Weights of a small mixture-of-experts language model, trained from scratch on English Wikipedia: 64 SwiGLU neurons an expert, 4 picks a token.
Below are experts of layer 4 (counted from 0) of a mixture-of-experts language model. Rows are named router (the router's row for the expert) and show model dimensions 0-127. Each number is 500 + 25 x the weight over its row's rms, rounded and kept within 0 to 999. Numbers have three digits each.
After each expert's rows: a language model's description of what the expert responds to. This comes from a sample of Wikipedia text that the model never trained on.

# expert 19
router:516515526515518461515529470491501492506485538526521502491514469496496524463527535497461512469492520487504494541493484536503453489484528525470473499482515484539465492484505495475483443480518514492495517503480482537539542503460508484479520468487529469511469540507468500507485510536559522452441531462475537557495479473464495483499494496492490507448461502484499483482476489512486468509527
What it handles: Plural endings and function words. Plural -s on nouns and common function words like of, are, is, also, plus endings like -ology and -ations, as in routes, films, Etymology.

# expert 47
router:517520517504515450505524475492492491485472537518510502514527491496500498517532522482477510472481496490517508541500489552489486472501529504475458521494494489532457504511490455499498455467518552479520517487468488527519541531452504495491520493486519461513481529507478528529489528545538483491477510463481554553468487474482516476489529475510514493447471504493525508476458479517469446525538
What it handles: Word starts after prepositions. First pieces of capitalized words and pronouns after "of", "in" or a comma, such as He, She, Stalin, Peninsula, NH-S.

# expert 17
router:485527499526516464498517466497496518479496534541541489466539492509499532487516522523481508456486536501486522552472482540522479499489530516487477502457523504566479487494511502479513456491514508453481494518484495540518516519439481501490520465499521491515455538534481499536495520547501514460483538463474527509478486491471521475520472477483531508481455501465496503491491479507492487542542
What it handles: Plural and noun suffixes. Word-final plural "s" and noun suffixes like -ities, -ations, -ism, often in headings and lists, e.g. Alternatives, clubs, Occupations.

# expert 10
router:472537510504529476515492508495509485500486534509533512554511469481553514511511493468461519495500536496556504509519491488514486466486499499470479552490502490522478507508486482499548458460536475473476505479493461523521532455512497468461500495488519460514451517516474494499505462504483493481469514463480500468509513499500516459478518488547523506427520548496482488482455532532470493505495
What it handles: Early name pieces. Second or third word piece inside proper names, foreign words and titles, often right after a capital, e.g. P-ed-ro, F-an-cy, S-ex.

# expert 1
router:491540529525511490522487475472552485466501509501484476529530455466537510490517484491494550480473487469533489511490470504502501516464535531501496525496526503504453542524502509463526433471541483462521494504490478519523499485493481456463527482510493515550486521520463506518469533504497492506478503468469542487506463501548510449500534479483506498486474552494514504456491488516478515499489
What it handles: Name-word continuation pieces. Inner and final word pieces of proper names and foreign words, often after Ka, Ha, Na, as in Kur-t, Bur-kin-a, -ford, -stein.

# expert 63
router:479516520527510468451558484480529482514468540516531485507534437508501472482513503486493502481478503445526542533473475530467511504500501517486466541449496465537479527521483508504526486496518569465510480504487507513524508483480472480470547465497497510527481528503481500565489555512494486483488537481487516507514490492488515466493478500515535500509471526478495506482487477505486493526534
What it handles: Verb endings, verb prepositions. Past-tense and participle endings -ed, -d, -ing on verbs, plus verbs and prepositions after them, like sentenced, made, into, against.

# expert 56
router:545511527510537483473561498491497489474461539519518500505540498501490470477540500513489493475495529484513472551483491502488505488482511521484489521456490495502501470525536491513563512493511499466482513484437496514514490525478467499481545517493504489528464510529493498546490520478553508485497519500468501481482457457530487493474473484537566487482495528493488467503493496530481504543442
What it handles: Word endings and suffixes. Final suffix pieces of verbs and nouns, such as -ed, -s, -ated, -ing, as in asses's', adorn'ed', decline'd'; also past participles like appointed.

# expert 15
router:499523515505508448508519478482510484476477520534521516526498466483507502518526525485482519475496491479503517538501470548496453473500527527479460520488480497560446495506495448497486486466530549477480508500469468532522544492450489491483523476498511458509479522512471510525494486535530487482461506463482531550472482486484512486476506483520501481452485494476486485464461485505478442516512
What it handles: List-joining commas. Commas and "and" joining items in lists of works, offices or places, such as "(2018), The Serpent (2021) and".

# expert 37
router:519507505497528461513503441483521485498435534515489459496509491458513532495527521491473490489537530504513474551473493533508499512526515516453521518477524495536477488521482488507516488471510505495468546477477459505538498536479480491496536462481521464506478530551503502549507497536533512492471494472473542511474488495508516483472540468466497502482455514482479503476495498515485470553473
What it handles: Chemical, math and word fragments. Word pieces after C or P, in chemistry terms and LaTeX math, as in acetyl-cho-line, R= β, and digits splitting years like 1948.

# expert 29
router:501512498499525440502496455506500501507478545543536493483550488477498498487531509500459499469519496487489516552474464529509468496492521521479501491465498496567482521519495496502511475484518525461506516508474495527504512527439468495477518479483513499515469516519483494534484525546520512486484537479478557520466477478476542463510479479485540493481462529465502504460485479498477468544524
What it handles: Suffixes and prepositions. Word-ending suffixes in technical and scientific words like morphism and dandelion, plus the function words of, to, that.

# expert 58
router:535535516509505450494531479489505479494482529516531494504496478480497510493525526482478503461489518513503507523507484536483499469514530500482475529474497502546449493488477446511504489469514564467513511513456483526522530508414506480492518496501510462525485530522467511532494488514520525479473508448480535543496468458507502468481492485471540472452483510463514517512464504506491472523495
What it handles: Sentence-end punctuation and CJK bytes. Periods, pipes, quotes and brackets ending clauses, articles before nouns, and byte pieces inside Chinese characters in parentheses.

# expert 50
router:552502533533544489462565514488506485515483540526523485512527502477513458493511541487503492491487507495525475533499495505446494468475491518478486521451514493488496487510540473501554526479507487480479511462463493533514511512474505504485518471465510480501473497517469466520503505472537491496480553499502489507476465479547503486473470473548555479493497520493504502520507514546482498546450
What it handles: Mid-word Latinate pieces. Inner pieces of long Latinate words after prefixes like con, comp, trans, dis, such as comp'ar'ative, approx'im'ation, helic'op'ter.

# expert 60
router:536527526524539469479544503489478489521478535534547486525519510490501501493522520495502502487467512511549491552463488513457513460499504517481488502466499483519498469522542470462535529496516477496519543475468500537491514469468478498496527472471507508529479500528462468515496491471528489471481511510493511499484475499530475483494490471545561458463477496526492465514480500537465501543460
What it handles: Word-ending suffix pieces. Suffix and inner pieces completing longer words, such as Repe-al-s, Renaiss-ance, sie-ge, Super-vis-ors, plus -ed and -ated endings.

# expert 8
router:509516525505504455511527486484506479492474528542515507530493476493494506493527542488468525488476498473507525528520467557478472481507519531482467536474497494537460515496513457500487478467517539491507511499476474528525553522453484495479526480492511478520486549506484516527494497548538490495481520456485543569475476483476515482487524482507502471459476506475492501485467489500472438521510
What it handles: Commas and connectives. Commas, and, and prepositions like from, to, in, by that join clauses or phrases in running prose, such as "degree from", "layer, and".

# expert 4
router:506552513528508474496501475483529494472478514528511482473498486460505517447521523535488555461491501505500531532496492542511501475503514529503489508508543508518465528541510509478511451478499504445531492522466497511532512510486486476523527496500495518524479509521494506529456543515510478489480518502443569500491488476532516467490519470474547487484480484465515496460500454536485510532525
What it handles: Name-ending word pieces. Final pieces of personal surnames, given names and place names, often in tables and lists, e.g. Barbier-i, Burund-i, Hatt-ori, -ville, -son.

# expert 23
router:477533493517492469503516444516497517478510534544546472451573502507489505481524505494481502464492506499485554560482479526528489507517518524502504501483515500568493496507487501480503470494486511465474507530487499540510508501463473486475508487494526499516475509529481491522479529538506506467473529462488532491465466502483527462526461476486527495472448506472483484465499483513478490535545
What it handles: Word-ending suffixes. Word-final pieces of names and adjectives, such as -y, -ish, -ries, -s, in memory, Swedish, miniseries, Ruff Ryders.

# expert 13
router:470524521533515490503492501481533470514478475489504480534511461468570497491505489472499528484471486476530484500506469514482499509462497501498486539508491481511458533501510503473536415471553491451520512481501462542498514481495483462458539484521494504528491523521477512498478520520490474510478506476439538500500479521506522453514534487506504477481484557502524499473487495536474498490481
What it handles: Name-middle word pieces. Pieces in the middle of personal and place names, mostly Asian and other foreign names, as in She-er-an, Ja-e, Mon-aga-s, Kar, Ken.

# expert 27
router:491523505509494442501508476496514484482497540532543522483518481472494495500523534479472511466480501488498526537507485526489459483510523517482502514483498476545473502531482477496504479469522506459497490494466499528505538526450471487481524464492501478514480530535486536527459508538537496480475514475480539534478478480462537464505498459524528500471454500464507464470481509504453460544536
What it handles: Word-internal suffix pieces. Middle and ending pieces inside longer words, such as -sion, -mission, -ive, -u-, plus spaces and symbols within coordinates or glosses.

# expert 39
router:501490517506517458513505429487526486433467512509525485491481518475502550491527522476480546504498496503482459517503472551510501491511538506467497552479556462518504518499524520515527493488523510498468525498493497517542510498506498496511516453447536484518453511525521548535484504528530494467501527502483544507497479465532506459501501487503501488497485521471503514489458479505488479553486
What it handles: Surname-internal pieces. Letter pieces in the middle of personal and proper names after a short start, like Cor-b-ett, Val-d-és, Fer-r-er, Or-phe-us.

# expert 48
router:524517546528540491454582500460504493524482557521527502515537491504520452505520514486485504479485500468551468544493495511463498474472480544478491515440504472477493496509530474488540506498515536479503499479495520508496521500474494494481521488491495492525466502500464464525491519477511481487494556493495498516487472482531500465480482499529567498509523545498512477498482500537483508528481
What it handles: Mid-word verb pieces. Middle and ending pieces of words after prefixes like re-, pre-, un-, such as pre-ten-d, un-fort-unate, join-ing.

# expert 14
router:542569515525521462503526483481522488450502524530512503477510502482487509453531516515483548487494506506512504543492500544511501497501532523510489498506537505520468521525501525478500491495506501454503493528455511510530496535479510477498513501482501506533496519534473531559446541495531471486505495479460558503474459461523494484477504454489533479497474475475500480485477463524489512544522
What it handles: Surname-ending pieces. Final word pieces of personal and place names, often in tables or bios, such as -ton, -son, -ford, -ville, -ić, -el.

# expert 11
router:535544524519501484525497514493542456474480472505501489519528479467550507454514498490523533451466484487517495512492488538486523523497501494504501504481501480508437505518522500471517451480546494471537543501486471529501490492498506492510525467502532504530508542523479523537478568541503481494486488477466535497495449531543504480479504471469524461478481512493524494477489479547501504509491
What it handles: Surname inner pieces. Middle and final word pieces of personal and place names in tables and lists, such as Gro-nd-in, Góme-z, Raxa-ul, Blu-nd-ell.

# expert 0
router:473535513501514477512482504495537456502485505507527493555498458453561509471521463486490521466490512495523494492507459490483495500478505489505474541498495467517466523509493513458548424464536479452498501491516428520514511475505482474471500482507508487538455532511467511507500500523498483516473512458472517494515486520496524472484529503521494480457509543509506511470473514526473500513470
What it handles: Name-internal word pieces. Short letter pieces inside foreign proper names and rare words, often in tables or lists, such as H-am-ad, Ro-st-omyan, Mol-do-van.

# expert 12
router:514522515502507457501509458491502480469485527538507518513508487491490528512519542504479526472504511489522511557514501538487482489509502509479456492495501481552459502520492465488496477480508534475519517494459492527521535528442493463494542493493495477509477545510500522535487505555550480483472518466474559566482469511493512465480521478494527488477455477489524488496472487522487463508521
What it handles: Names after commas. Commas and the words of multiword names for places, institutions and countries, such as Kurdistan Province, United States, Uganda Management Institute.